{
  "num_hidden_layers": 11,
  "hidden_size": 256,
  "n_experts": 40,
  "experts_per_token": 4,
  "d_expert": 64,
  "d_shared_expert": 64,
  "hidden_act": "swiglu",
  "moe_layers": [1, 2, 3, 4, 5, 6, 7, 8, 9, 10],
  "router_score": "sigmoid",
  "normalize_top_k": true,
  "routed_scale": 2.0,
  "balance_loss": 0.00118,
  "balance_bias": true,
  "init_std_router": 0.0239,
  "lr_router": 0.00182,
  "num_attention_heads": 4,
  "num_key_value_heads": 4,
  "head_dim": 64,
  "vocab_size": 8192,
  "norm": "rmsnorm",
  "norm_place": "pre",
  "norm_eps": 1e-06,
  "positions": "learned",
  "qk_norm": false,
  "attn_scale": 0.125,
  "tie_word_embeddings": true,
  "parallel_block": false,
  "init": "uniform",
  "init_std_qkv": 0.0312,
  "init_std_o": 0.0,
  "init_std_up": 0.0312,
  "init_std_down": 0.0,
  "optimizer": "muon_variant",
  "learning_rate": 0.00991,
  "lr_mult_o": 1.5,
  "beta1": 0.93,
  "lr_head": 0.00876,
  "max_grad_norm": 2.0,
  "warmup_steps": 200,
  "schedule": "wsd",
  "decay_fraction": 0.632,
  "decay_shape": "linear",
  "final_lr_fraction": 0.05,
  "batch_tokens": 131072,
  "max_seq_len": 512,
  "doc_mask": true,
  "train_tokens": 704200000,
  "max_steps": 5373,
  "dataset": "wikipedia_en"
}
Below are experts of layer 8 (counted from 0) of a mixture-of-experts language model. Rows are named router (the router's row for the expert), down (a neuron's output weights, with its number) and show model dimensions 128-255. Each number is 200 + 30 x the weight over its row's rms, rounded and kept within 0 to 999.
Before each expert's rows: "raises" lists some tokens whose logits its average output raises strongly, later layers aside. This comes from a sample of Wikipedia text that the model never trained on.

# expert 0
raises: " in", " and", " "
router,212,146,243,178,172,201,256,218,191,249,186,200,209,187,180,183,166,178,201,221,210,146,248,170,231,154,227,249,220,230,189,248,227,183,218,174,178,185,212,263,224,183,202,186,237,193,220,172,221,206,158,235,170,201,155,193,205,216,215,235,218,185,193,204,200,237,189,236,204,150,259,210,170,192,160,225,235,198,169,172,201,156,176,176,195,237,168,264,259,257,171,201,169,174,227,212,256,163,143,196,149,193,197,168,248,201,196,216,159,209,215,210,213,222,165,199,190,197,187,273,235,170,189,205,208,242,233,149
down0,192,204,182,144,121,218,193,184,257,141,164,133,189,213,249,202,240,204,219,197,171,208,238,168,214,229,227,203,184,211,168,218,221,233,168,220,193,220,250,199,193,172,193,237,154,245,208,166,151,180,192,209,156,182,185,227,124,237,216,211,142,208,244,184,196,209,163,162,192,170,181,242,201,249,234,167,207,215,190,220,132,222,212,218,220,221,151,196,250,228,217,220,202,198,218,154,197,197,223,204,229,190,231,200,203,119,266,151,191,188,256,203,209,181,238,223,201,185,147,200,201,198,197,149,151,227,194,201
down1,169,221,214,154,198,222,203,208,194,203,234,276,169,190,227,222,217,247,161,193,166,208,197,229,188,166,217,189,234,259,197,223,139,208,275,248,195,179,191,149,196,169,220,258,161,194,172,192,208,226,200,162,202,187,210,200,167,147,211,175,224,200,286,192,199,226,200,151,159,255,213,164,194,176,224,203,209,192,240,181,232,203,209,195,233,188,206,214,250,244,204,144,210,208,188,234,218,185,196,172,217,227,212,210,184,159,162,230,201,213,180,227,181,205,170,218,204,164,192,151,168,212,206,194,189,259,179,212
down2,240,190,187,216,255,199,161,185,202,178,212,181,227,215,215,220,214,203,255,183,179,218,197,225,177,258,232,200,190,171,236,157,177,152,166,212,211,171,213,185,146,197,201,209,224,219,178,195,232,168,169,156,178,238,175,229,176,177,225,170,199,233,214,203,215,227,191,184,233,190,219,105,166,222,248,230,217,203,228,150,197,204,237,203,182,174,185,214,178,256,240,237,225,215,227,169,276,171,189,182,164,233,216,215,197,216,215,175,222,193,226,191,176,145,237,166,191,213,160,245,183,197,218,215,214,229,208,208
down3,157,239,197,222,208,210,177,170,182,209,161,174,251,191,173,186,179,213,237,171,195,235,250,152,182,210,170,177,180,194,185,201,265,159,234,183,209,147,202,181,180,197,173,182,206,248,157,211,219,226,238,144,203,216,237,192,234,223,152,145,209,177,206,183,201,141,166,259,217,180,235,245,232,162,211,208,198,153,209,221,222,214,242,269,255,184,214,230,218,165,229,175,255,253,146,163,223,253,220,197,202,211,216,220,187,207,168,226,200,181,194,187,259,248,180,218,160,209,204,247,198,193,228,246,191,153,178,172
down4,202,211,248,190,210,201,251,226,280,178,225,143,225,223,190,205,198,177,225,238,222,166,198,229,198,183,233,251,188,220,182,177,261,251,112,208,162,202,227,194,229,215,194,202,206,242,209,204,240,166,220,185,226,201,175,204,168,238,182,221,188,242,214,171,181,217,174,211,167,166,159,247,214,213,175,229,264,203,168,249,236,192,205,138,174,218,206,152,194,184,179,211,251,215,181,185,193,195,230,142,206,256,161,177,197,244,192,213,181,165,174,231,163,234,265,215,184,189,195,230,180,203,227,246,228,194,220,226
down5,213,170,175,171,176,169,188,167,224,191,176,186,192,211,234,143,212,201,218,206,186,195,180,164,208,244,216,206,146,176,191,202,215,244,185,211,162,184,191,191,186,213,184,183,180,221,214,177,199,231,232,199,194,236,186,195,192,188,290,197,190,213,183,196,179,196,226,246,216,210,191,242,182,243,201,104,214,150,224,225,200,264,224,231,211,197,201,195,173,180,119,297,184,201,203,153,205,216,150,189,264,226,189,207,249,180,213,226,205,188,193,232,185,220,177,177,172,196,239,169,120,218,152,193,215,189,218,178
down6,172,200,211,233,178,199,182,181,220,205,200,183,202,221,208,187,222,180,223,176,162,171,210,236,200,151,206,226,220,236,177,197,202,257,167,184,189,249,207,218,207,227,171,187,194,197,244,222,221,242,216,217,207,142,186,270,193,206,216,236,217,226,245,175,153,230,145,241,243,204,191,195,235,178,227,205,177,231,198,157,207,231,206,189,220,132,228,170,193,210,192,196,254,157,202,213,199,173,244,199,160,189,211,203,224,146,271,126,178,225,220,146,200,166,237,196,152,158,202,150,185,238,195,232,183,148,221,224
down7,207,198,202,221,228,200,262,215,187,177,238,225,142,186,228,132,169,228,208,185,207,218,175,199,189,228,180,200,163,199,217,261,223,265,228,204,231,181,245,171,144,244,180,200,234,126,167,132,227,215,137,200,168,233,213,194,202,136,181,178,194,165,229,178,206,246,248,212,209,211,226,239,230,232,156,233,241,189,154,205,230,144,243,223,182,178,193,189,237,205,188,232,218,244,201,250,196,189,267,177,260,197,222,187,124,136,178,189,213,178,221,179,204,181,213,177,236,234,218,280,121,201,229,202,221,255,287,198
down8,248,243,174,188,195,213,202,244,183,205,226,164,284,195,182,204,236,211,193,199,139,207,196,200,212,223,158,225,213,171,226,168,184,215,242,184,159,248,257,218,255,279,188,230,190,212,232,180,171,230,223,166,198,234,250,210,251,190,247,176,163,236,232,204,212,179,236,205,218,163,131,216,161,185,168,204,189,197,175,154,213,212,179,177,170,174,197,194,153,176,171,177,236,259,196,215,184,150,206,220,178,211,179,210,205,236,198,186,142,193,223,191,239,172,213,203,175,176,240,153,251,185,230,201,147,167,233,191
down9,161,153,212,177,199,228,189,147,230,197,153,232,176,215,198,177,181,200,214,170,205,228,176,209,224,217,222,192,124,165,241,219,181,234,210,201,222,174,217,193,177,232,245,199,198,243,172,184,185,300,240,210,241,218,175,207,187,164,227,214,154,180,239,231,198,202,193,221,253,235,177,223,235,211,202,228,184,196,180,202,227,185,178,224,195,187,252,191,235,189,246,166,250,156,111,156,174,153,181,170,192,192,167,225,202,187,176,200,162,170,216,235,181,130,168,208,191,186,197,201,238,175,215,238,178,190,204,218
down10,202,148,200,177,229,204,147,187,195,176,210,163,231,97,198,186,160,169,222,204,230,210,189,198,198,208,249,191,224,250,261,201,230,215,173,223,168,175,239,148,250,198,213,167,201,210,150,198,164,185,179,262,238,191,189,185,191,150,240,257,211,176,199,174,187,236,238,180,233,181,170,225,147,193,177,182,270,204,195,174,207,216,240,203,208,220,204,224,244,157,212,255,225,174,214,175,231,205,176,234,235,205,188,192,168,232,220,166,229,241,178,256,215,205,181,236,160,234,197,220,179,225,223,197,139,198,229,170
down11,183,267,216,185,203,157,178,202,205,160,191,251,218,112,152,226,214,199,212,137,166,195,189,219,211,178,149,174,231,209,198,220,207,253,200,203,217,216,215,199,215,209,199,184,218,262,173,173,169,219,248,218,182,192,190,222,150,215,184,217,157,213,184,211,187,159,174,230,170,180,190,163,180,288,182,192,221,278,212,186,182,188,231,195,184,146,198,172,195,161,226,233,99,265,178,206,185,129,191,215,148,152,190,187,209,171,233,194,232,193,249,198,179,214,193,192,205,171,182,176,207,196,248,208,250,221,247,202
down12,189,240,181,193,205,226,214,197,181,203,158,203,211,154,227,178,132,229,158,207,203,195,235,186,185,263,188,209,184,169,199,228,171,163,163,204,155,166,172,226,216,198,208,172,213,211,143,210,149,245,199,168,173,177,186,165,213,184,179,181,223,199,191,140,208,196,243,148,211,236,207,231,238,248,177,200,255,217,258,189,208,199,231,179,233,206,214,187,168,227,207,231,197,176,221,220,241,277,194,213,219,259,178,196,247,185,213,218,198,168,189,221,257,208,209,194,218,219,214,200,250,225,211,137,201,166,209,197
down13,222,243,204,195,232,206,231,212,137,134,160,198,184,182,199,130,200,216,230,187,135,179,168,182,154,177,189,180,189,126,181,204,203,207,206,188,165,207,178,189,174,202,193,210,145,184,161,202,201,199,247,142,167,227,153,208,209,158,183,213,216,177,233,207,176,208,201,207,258,229,191,232,210,174,221,177,212,217,179,170,178,198,193,188,223,186,225,167,186,176,142,161,182,207,184,205,179,173,180,200,206,195,147,148,198,148,271,251,268,201,229,136,183,217,192,156,210,229,200,172,182,202,183,211,163,199,191,195
down14,187,227,253,223,185,214,156,210,163,184,240,213,173,135,194,209,237,220,227,184,213,210,260,263,257,166,183,214,185,159,202,198,154,221,226,213,177,249,156,201,253,159,196,214,184,157,227,146,222,222,210,138,215,207,210,175,166,175,202,216,218,212,187,211,185,230,213,214,207,204,173,244,139,148,187,197,115,197,193,192,241,177,235,210,181,200,197,193,159,223,172,173,201,199,242,124,184,186,158,210,211,254,142,190,247,198,191,212,183,216,125,205,209,209,204,264,198,178,151,175,239,178,265,161,170,169,223,234
down15,178,216,263,159,194,208,191,205,161,203,201,229,164,205,183,237,133,231,180,193,213,167,223,219,202,216,196,171,206,194,193,221,170,239,202,128,221,227,172,182,244,178,195,130,202,242,173,197,185,195,202,214,197,247,236,235,210,205,222,241,200,210,173,183,203,230,174,193,229,154,185,225,166,205,180,170,219,188,197,167,230,177,245,203,225,152,167,235,174,192,161,202,170,214,222,212,202,216,243,163,256,230,214,177,228,203,156,265,168,135,173,187,157,226,230,257,193,202,202,198,162,203,246,193,206,212,192,171

# expert 28
raises: " ", " of", " and", "s", " the", ","
router,160,164,235,204,192,184,241,207,176,184,212,202,234,150,199,184,197,181,191,208,174,188,252,202,233,152,203,191,234,256,212,203,173,230,247,203,205,196,203,187,216,182,242,158,253,208,184,201,146,194,236,197,218,194,198,189,206,232,211,232,251,205,226,163,240,164,212,246,265,201,192,215,201,191,95,222,204,189,181,190,128,175,195,177,190,171,161,209,234,195,197,193,199,194,178,172,189,180,192,213,256,149,220,164,227,164,209,198,239,159,207,157,223,223,233,247,186,199,227,179,196,191,216,210,206,175,141,180
down1,198,204,156,201,217,211,174,184,220,200,247,263,285,213,192,222,218,180,206,225,178,158,198,202,204,185,237,225,196,200,253,145,114,248,169,198,245,201,153,223,187,140,202,236,180,173,219,200,182,151,273,238,193,194,144,175,202,195,206,267,161,223,239,184,179,215,140,203,149,215,229,173,191,230,174,302,234,201,259,198,217,224,179,212,244,162,205,198,170,210,171,199,200,144,237,193,140,200,184,187,242,231,211,215,221,199,189,193,186,183,217,177,183,188,203,202,223,217,222,226,201,219,183,235,181,180,189,211
down2,230,225,214,239,177,202,253,163,185,173,190,186,194,249,258,247,201,240,216,205,214,211,210,169,200,198,189,178,191,175,161,192,190,233,182,229,262,224,198,187,238,193,205,171,174,228,193,226,198,196,210,192,204,196,161,186,203,169,179,210,170,203,163,238,211,125,217,186,182,217,189,224,191,169,230,221,159,178,218,207,156,134,178,194,237,241,193,197,179,205,232,202,171,189,204,194,266,246,143,184,169,181,224,163,182,163,167,230,223,199,166,207,160,177,213,221,197,210,236,181,204,187,267,193,171,161,180,190
down3,215,195,208,172,205,160,188,164,190,269,211,240,204,151,178,252,193,185,198,201,213,282,221,217,209,232,216,201,200,237,237,137,188,203,213,244,200,213,248,107,211,155,242,156,248,178,177,255,175,184,180,258,198,183,156,201,250,212,231,183,205,238,173,151,191,259,234,127,146,181,216,200,147,180,161,187,256,255,182,202,200,179,186,259,209,206,161,180,190,211,167,219,230,211,247,187,219,187,130,199,216,250,138,214,169,235,177,213,214,221,178,215,195,241,177,235,168,157,181,179,201,208,217,178,206,256,231,205
down4,198,233,215,211,140,212,188,188,173,212,190,182,228,249,186,204,208,123,124,267,193,228,178,258,242,211,241,197,157,153,196,233,215,162,133,157,245,209,180,223,227,179,269,226,156,207,177,258,197,161,207,191,193,245,219,221,196,196,180,146,208,215,180,228,176,221,168,137,182,152,228,177,202,240,193,184,186,199,150,155,188,208,156,219,224,192,241,148,211,219,237,198,217,133,194,202,264,233,207,192,191,157,207,186,235,182,207,178,214,194,202,198,205,187,175,205,202,239,144,188,238,227,246,184,179,195,184,185
down5,184,201,159,173,187,189,171,147,243,169,161,209,170,191,158,242,265,194,202,190,166,231,210,195,199,191,208,209,194,201,216,184,230,231,227,220,199,238,259,238,192,233,224,208,227,189,206,228,178,246,213,197,205,187,177,199,196,166,155,171,206,214,187,231,226,149,206,195,238,225,170,235,233,175,227,213,232,212,199,176,176,187,130,209,187,210,197,168,238,155,193,240,172,195,140,264,173,149,187,271,159,247,219,217,245,158,192,198,280,184,235,146,211,237,254,214,208,191,219,172,219,181,195,255,203,173,165,226
down6,132,214,194,175,164,203,189,222,243,205,175,178,234,267,170,160,229,188,231,152,187,204,222,224,226,214,161,219,211,241,220,186,172,200,192,174,203,216,208,232,175,214,189,182,181,230,147,223,156,219,166,240,189,233,208,205,189,214,175,196,191,207,144,235,206,185,186,151,203,213,185,171,215,152,168,179,190,236,166,161,172,203,233,217,185,220,194,180,189,146,177,214,214,253,178,187,220,169,203,207,187,160,214,201,178,174,137,135,176,263,189,177,203,179,190,183,213,221,221,189,119,213,164,199,131,195,225,194
down7,197,232,215,178,170,227,211,223,234,150,201,229,202,222,153,202,223,181,184,231,213,157,182,186,180,219,216,262,222,106,211,208,195,203,253,268,172,182,157,238,180,243,177,178,207,227,216,158,227,196,156,217,254,158,217,166,193,217,205,172,228,199,209,215,216,239,208,212,204,206,216,221,156,214,252,211,191,141,163,174,231,235,196,184,246,162,230,164,237,255,230,241,211,210,240,257,257,188,163,209,198,160,203,173,214,311,179,162,227,169,210,231,219,221,210,183,217,191,211,175,199,163,185,166,220,208,215,209
down8,209,201,153,196,166,216,145,146,155,193,202,234,208,224,140,220,188,225,220,217,197,184,198,182,200,188,175,238,239,181,181,215,231,156,213,260,199,205,195,189,139,254,143,230,187,241,210,253,211,231,236,171,179,231,158,160,181,166,212,189,187,213,218,166,175,206,201,195,250,236,207,212,199,211,275,230,190,193,198,189,210,204,189,194,223,218,160,185,211,240,248,183,272,234,209,163,173,238,124,207,210,217,220,193,225,214,230,241,160,222,199,227,237,135,162,174,255,202,249,220,177,207,219,178,170,222,190,202
down9,194,176,204,185,169,253,189,204,176,168,197,135,183,179,228,192,168,224,236,193,213,196,260,202,214,255,229,210,168,215,154,182,207,203,219,203,179,242,207,218,146,186,163,192,175,198,199,196,240,213,173,254,224,261,170,202,197,231,181,178,161,230,199,252,269,192,166,276,186,201,184,199,187,252,276,176,214,214,197,212,185,190,214,154,216,199,189,195,211,160,182,142,190,211,210,200,237,199,275,203,120,177,189,196,145,219,229,241,202,216,199,187,209,198,243,262,175,195,178,188,183,256,176,223,208,211,212,179
down10,185,226,215,215,227,193,204,218,142,158,249,163,211,232,199,158,216,209,225,166,175,233,195,159,193,191,194,222,197,210,217,263,165,114,210,241,175,200,171,202,248,158,174,180,206,213,179,189,179,191,236,225,185,175,127,197,242,132,132,167,205,206,185,190,176,133,170,167,174,210,161,203,215,131,178,205,199,211,226,189,189,204,231,182,218,200,206,163,211,168,241,254,192,188,262,199,243,170,207,204,162,202,178,194,206,210,236,185,188,241,185,200,205,247,217,203,249,208,266,222,258,178,213,194,161,199,160,180
down11,230,228,209,242,226,221,184,145,189,222,215,199,214,212,228,202,230,180,239,180,149,172,182,205,216,196,186,192,212,168,212,223,218,181,214,154,95,190,221,202,184,175,206,172,208,155,164,216,183,190,262,195,200,218,182,159,192,164,185,187,193,176,239,190,151,254,189,163,179,220,188,215,175,196,236,153,214,215,197,208,181,232,235,129,214,178,191,198,238,173,219,144,236,259,199,169,216,245,178,202,232,257,221,188,168,213,204,271,178,205,249,234,219,184,195,216,187,174,214,234,124,239,213,233,218,172,201,175
down12,195,220,176,266,189,192,159,194,186,198,192,161,235,188,179,182,193,206,228,196,176,136,204,193,207,170,152,213,207,171,204,197,216,267,143,186,227,127,203,201,184,210,199,186,173,210,164,171,214,185,220,201,232,209,155,164,172,166,200,202,191,210,244,181,168,230,257,167,267,170,202,205,169,204,216,209,235,200,189,197,211,245,268,238,207,266,184,153,230,217,168,197,184,167,183,251,276,212,197,215,206,191,217,211,188,207,239,180,201,225,195,259,201,203,261,209,200,177,188,190,155,164,189,199,220,215,203,234
down13,226,259,173,223,162,194,214,218,170,232,236,165,225,195,195,189,173,229,239,234,179,152,191,236,204,195,262,186,214,245,185,182,205,221,197,205,185,209,191,182,169,129,232,181,210,214,220,186,201,187,215,222,231,223,169,217,193,198,186,180,270,198,124,223,137,225,211,177,199,198,201,213,198,181,204,218,221,241,233,198,187,144,227,197,190,175,196,225,228,172,176,165,185,163,191,239,216,174,209,231,203,196,206,209,199,229,146,165,203,186,203,168,228,166,234,187,188,170,169,206,220,231,249,251,175,150,187,254
down14,216,224,214,272,208,199,198,219,178,198,192,209,196,244,254,189,220,144,169,187,181,171,199,75,206,196,213,171,242,187,183,186,144,242,160,211,217,215,222,221,225,273,218,247,241,221,231,185,183,172,244,226,191,242,121,134,228,167,181,158,195,190,209,218,166,196,220,103,209,217,247,257,231,213,196,246,194,207,174,178,227,219,202,188,181,222,218,221,215,194,191,210,195,162,181,224,191,187,195,179,175,197,196,174,198,216,175,198,190,195,203,158,209,187,146,198,202,190,221,146,219,230,185,201,264,243,272,214
down15,223,201,199,166,198,251,204,200,269,227,168,261,204,226,220,201,166,227,209,247,209,159,185,192,213,140,209,207,197,197,166,209,147,209,195,230,223,225,179,219,191,190,168,197,209,175,153,259,242,191,238,180,183,193,205,193,206,227,240,146,196,204,210,208,229,175,172,120,141,171,233,195,175,168,189,191,208,198,161,251,214,200,270,255,199,200,232,200,237,172,181,211,206,191,169,196,161,178,197,213,203,173,160,234,164,206,184,219,222,201,171,226,212,201,252,174,212,168,180,191,172,171,237,229,218,232,167,199
down16,171,234,200,147,134,176,194,202,238,185,225,160,224,246,221,228,206,172,187,157,218,220,195,142,187,184,196,164,253,196,239,181,211,210,217,189,266,136,242,159,232,183,202,233,218,221,210,203,162,219,190,177,221,195,149,184,197,202,217,188,205,247,259,199,241,193,219,234,228,193,135,170,207,198,225,240,206,196,196,199,191,197,152,202,224,176,221,112,200,189,163,149,142,239,197,218,221,242,186,208,261,203,220,239,196,194,166,215,170,168,213,228,269,219,179,171,223,226,193,162,193,235,215,191,199,103,205,206

# expert 29
raises: "s", "-", " ", "so"
router,183,141,288,205,169,236,208,201,214,187,170,174,197,174,138,266,176,158,145,230,265,170,249,157,243,181,191,198,241,214,203,163,201,229,211,215,208,215,202,245,208,250,162,233,156,221,201,159,124,210,242,215,184,184,190,193,184,182,164,200,220,211,225,191,226,215,168,222,211,211,210,216,164,233,222,198,203,205,184,205,217,141,187,176,114,220,175,239,180,206,168,236,150,236,227,238,181,214,215,217,180,207,218,131,236,201,230,171,222,170,190,214,248,241,191,245,226,245,208,205,199,145,225,204,187,166,190,184
down1,228,168,209,220,166,160,223,229,217,206,268,133,210,150,157,162,182,211,167,187,179,184,153,195,154,203,221,166,207,205,199,206,206,240,180,183,233,196,211,167,176,242,165,203,222,174,236,249,212,178,196,228,179,186,177,181,149,174,203,191,206,199,192,229,230,206,262,185,217,200,230,197,187,203,208,294,218,235,167,280,162,163,220,231,173,147,195,171,203,220,201,171,227,138,210,223,212,227,158,204,178,229,229,229,189,216,142,191,233,185,216,179,178,161,142,212,226,249,252,203,167,242,229,232,186,196,190,193
down2,279,230,223,246,185,208,193,220,233,253,275,228,214,216,183,178,207,199,180,209,240,207,150,220,188,266,198,207,170,155,216,198,209,208,172,189,199,181,177,141,156,174,136,203,208,177,202,231,208,198,218,275,193,230,257,188,196,120,161,190,215,188,163,239,207,170,229,218,234,197,218,237,232,230,202,238,242,175,239,114,229,140,246,184,188,152,162,192,202,155,208,208,248,187,214,217,147,211,203,216,203,251,171,179,214,209,173,237,233,226,214,188,160,146,229,186,207,224,192,215,201,210,230,238,186,208,228,180
down3,179,159,185,197,211,247,207,187,244,234,204,193,222,189,223,196,164,192,179,202,226,228,192,183,228,141,216,173,246,260,188,192,150,197,175,224,236,212,199,209,216,200,231,243,187,241,128,160,235,216,251,227,213,249,128,114,135,253,236,248,193,238,241,185,242,207,189,205,184,177,208,217,186,205,225,180,222,205,219,163,200,228,212,145,175,221,176,238,164,159,221,198,173,234,180,158,165,229,148,179,220,155,207,263,199,214,149,180,229,204,204,240,208,197,200,222,196,219,162,192,183,229,224,256,214,228,243,179
down4,223,175,217,218,171,156,205,195,204,191,233,253,149,200,207,257,212,175,231,202,176,207,226,219,200,186,186,192,228,179,236,228,173,224,185,188,247,198,185,189,254,221,164,203,207,189,218,182,178,221,166,192,235,187,223,224,247,191,223,193,243,195,192,176,175,221,243,186,237,239,192,166,203,208,231,287,194,111,181,159,173,162,191,202,128,219,144,163,183,229,187,209,135,230,178,155,211,217,189,173,168,230,198,166,237,199,166,193,199,200,183,269,200,164,154,207,225,185,223,195,229,209,192,201,190,179,227,140
down5,169,203,197,152,188,249,229,158,154,196,196,151,218,162,193,205,172,182,183,209,246,205,204,141,205,200,207,239,206,191,203,185,242,177,172,179,201,237,184,222,220,236,233,159,191,240,167,172,150,240,186,259,243,151,229,210,228,193,188,228,189,206,161,219,274,215,198,186,174,157,162,243,210,198,217,223,221,182,183,226,157,220,210,241,167,184,172,201,212,154,225,163,213,230,180,201,172,208,189,201,187,172,210,205,224,168,175,214,201,181,256,167,207,158,153,119,175,168,158,236,196,168,202,205,176,203,180,200
down6,159,204,213,211,185,224,166,240,146,225,140,241,217,198,198,232,181,216,166,216,220,204,184,207,228,186,222,222,121,227,163,193,237,200,240,190,184,207,196,178,249,208,246,205,182,207,169,215,228,230,248,217,134,165,205,246,183,187,181,221,219,176,169,208,183,203,199,178,170,188,240,197,204,206,244,237,203,204,213,275,218,251,196,213,239,228,248,197,202,231,223,195,268,180,191,204,297,220,190,186,151,205,216,203,159,204,116,171,221,248,297,270,212,191,165,233,157,225,197,197,187,200,199,202,154,258,201,265
down7,166,192,205,198,160,202,239,178,215,181,137,223,225,213,202,168,228,236,238,270,209,222,233,198,174,217,176,213,163,195,152,179,250,187,157,203,204,186,184,214,188,206,167,167,181,279,152,210,198,186,217,193,209,211,178,185,229,196,201,213,185,277,200,202,203,270,193,244,215,175,217,186,219,266,174,180,231,170,193,186,200,191,197,194,205,216,244,197,225,170,226,192,194,184,250,183,157,132,202,183,215,126,218,196,242,178,200,221,198,190,186,190,202,163,185,192,228,191,198,222,255,217,191,200,202,183,231,214
down8,237,259,236,236,231,172,169,171,173,183,202,180,226,200,257,204,208,183,226,184,184,210,200,150,223,253,135,223,242,186,186,203,197,213,191,237,175,209,261,233,241,185,138,144,184,183,181,258,170,232,233,149,153,169,172,177,206,156,184,190,221,177,230,199,185,203,165,186,204,264,227,230,236,230,240,220,162,264,222,180,228,149,211,185,206,197,210,211,179,165,209,200,215,237,216,168,194,251,153,172,230,226,211,154,247,202,188,160,181,266,200,220,199,253,181,182,198,184,182,196,212,240,130,188,163,223,282,180
down9,165,172,242,198,168,177,238,139,202,175,179,248,208,228,167,219,291,159,238,187,188,205,160,202,161,190,230,209,215,199,178,220,189,213,235,137,192,230,243,212,235,216,168,223,186,220,227,192,238,238,281,192,183,224,214,235,211,205,198,151,217,146,158,201,230,163,252,154,201,171,222,153,202,192,246,189,169,196,191,194,200,198,198,228,251,204,236,207,196,165,160,238,197,216,153,139,194,231,165,229,206,220,223,185,167,208,181,161,201,229,206,203,182,218,200,199,178,277,221,183,232,171,242,192,153,203,204,256
down10,246,259,213,155,192,196,181,201,182,232,173,158,234,201,229,192,197,183,234,190,204,183,171,229,199,256,117,198,230,196,155,200,191,192,134,204,187,193,201,166,231,162,160,201,151,213,128,163,151,194,192,226,234,216,175,206,171,139,230,164,201,166,242,221,197,185,209,226,182,195,156,230,163,225,245,155,192,165,184,132,174,201,197,149,208,181,238,184,151,167,198,230,169,188,193,188,243,204,200,147,181,208,178,238,194,213,203,194,189,234,207,166,208,218,235,197,158,154,246,249,158,157,181,234,215,194,196,235
down11,174,162,187,192,194,184,206,142,153,193,170,219,161,185,208,176,198,146,239,193,212,232,175,201,182,181,232,202,226,243,170,227,204,215,210,218,209,162,205,215,195,219,203,191,231,188,242,195,226,244,184,283,152,185,173,174,187,148,230,187,236,197,210,135,174,198,217,206,223,252,199,247,240,191,164,229,169,191,188,207,219,268,154,183,207,216,218,252,209,172,190,191,157,226,245,153,209,196,177,163,176,184,198,157,154,221,221,157,209,166,215,238,157,190,246,207,254,158,178,215,210,146,187,210,170,222,216,264
down12,215,243,261,196,216,169,170,125,201,180,194,210,152,187,214,211,166,182,236,192,203,194,260,240,218,219,162,197,211,235,195,174,169,180,191,211,245,187,177,238,194,177,216,241,194,173,197,219,257,183,178,210,199,169,193,153,194,203,180,193,174,213,146,220,214,246,197,218,200,230,158,193,193,197,148,215,185,244,246,172,203,168,227,160,184,202,164,227,181,180,185,202,194,224,187,219,254,215,186,137,202,151,205,173,167,221,157,193,145,230,172,192,246,211,121,247,236,217,199,149,207,244,219,203,214,238,164,193
down13,161,172,222,233,236,207,201,206,176,225,210,200,170,161,190,208,214,252,187,199,178,141,188,213,241,191,224,213,199,214,172,196,191,199,188,153,198,184,200,254,177,167,216,183,208,232,229,204,173,203,150,186,227,221,176,154,191,205,234,270,159,181,183,230,185,211,135,128,155,191,186,181,247,172,183,234,145,217,166,167,180,191,173,158,156,178,229,179,165,213,251,221,174,182,203,194,208,174,211,161,203,184,194,145,175,197,162,218,193,193,233,206,191,226,203,241,184,168,218,185,203,203,159,249,197,257,155,169
down14,195,195,234,202,218,174,197,174,172,200,224,192,177,233,239,203,216,233,194,234,181,220,215,142,225,227,238,158,141,225,191,133,206,209,197,186,215,196,175,241,202,205,184,147,270,157,196,223,213,173,216,196,200,235,189,190,190,192,171,205,233,227,222,149,188,226,219,179,203,213,173,230,197,188,179,153,201,217,151,151,195,231,228,237,229,207,201,173,226,202,177,241,205,165,183,232,195,199,207,175,265,200,200,227,162,221,198,116,232,179,198,151,249,221,171,221,245,266,167,168,181,192,204,164,208,235,223,192
down15,225,248,206,244,197,223,131,165,189,196,192,252,148,185,218,171,202,178,170,187,175,197,194,162,214,221,230,179,210,229,239,151,233,223,177,206,187,181,219,147,156,183,163,209,193,216,211,214,228,191,246,188,208,180,169,192,214,189,170,218,208,202,180,227,193,229,149,181,214,174,185,301,231,215,191,140,213,207,209,141,190,197,185,226,149,200,211,154,147,178,198,132,206,241,247,146,217,157,167,240,209,166,173,221,189,207,213,174,155,231,161,216,204,159,192,193,191,276,133,171,199,156,206,173,225,200,197,232
down16,211,135,224,218,205,180,221,169,265,197,245,206,223,216,215,240,172,221,227,189,203,176,218,200,209,202,177,206,200,203,226,208,194,151,142,147,252,224,209,133,207,180,223,160,220,176,234,269,203,210,209,166,207,231,187,218,174,170,257,245,146,154,158,183,165,159,194,155,220,206,182,166,187,280,206,133,192,156,207,259,159,202,216,243,253,199,183,172,203,188,176,194,180,236,229,168,189,235,131,268,205,230,199,228,249,186,214,237,226,206,217,208,180,154,225,193,192,188,172,229,206,163,170,235,196,227,192,191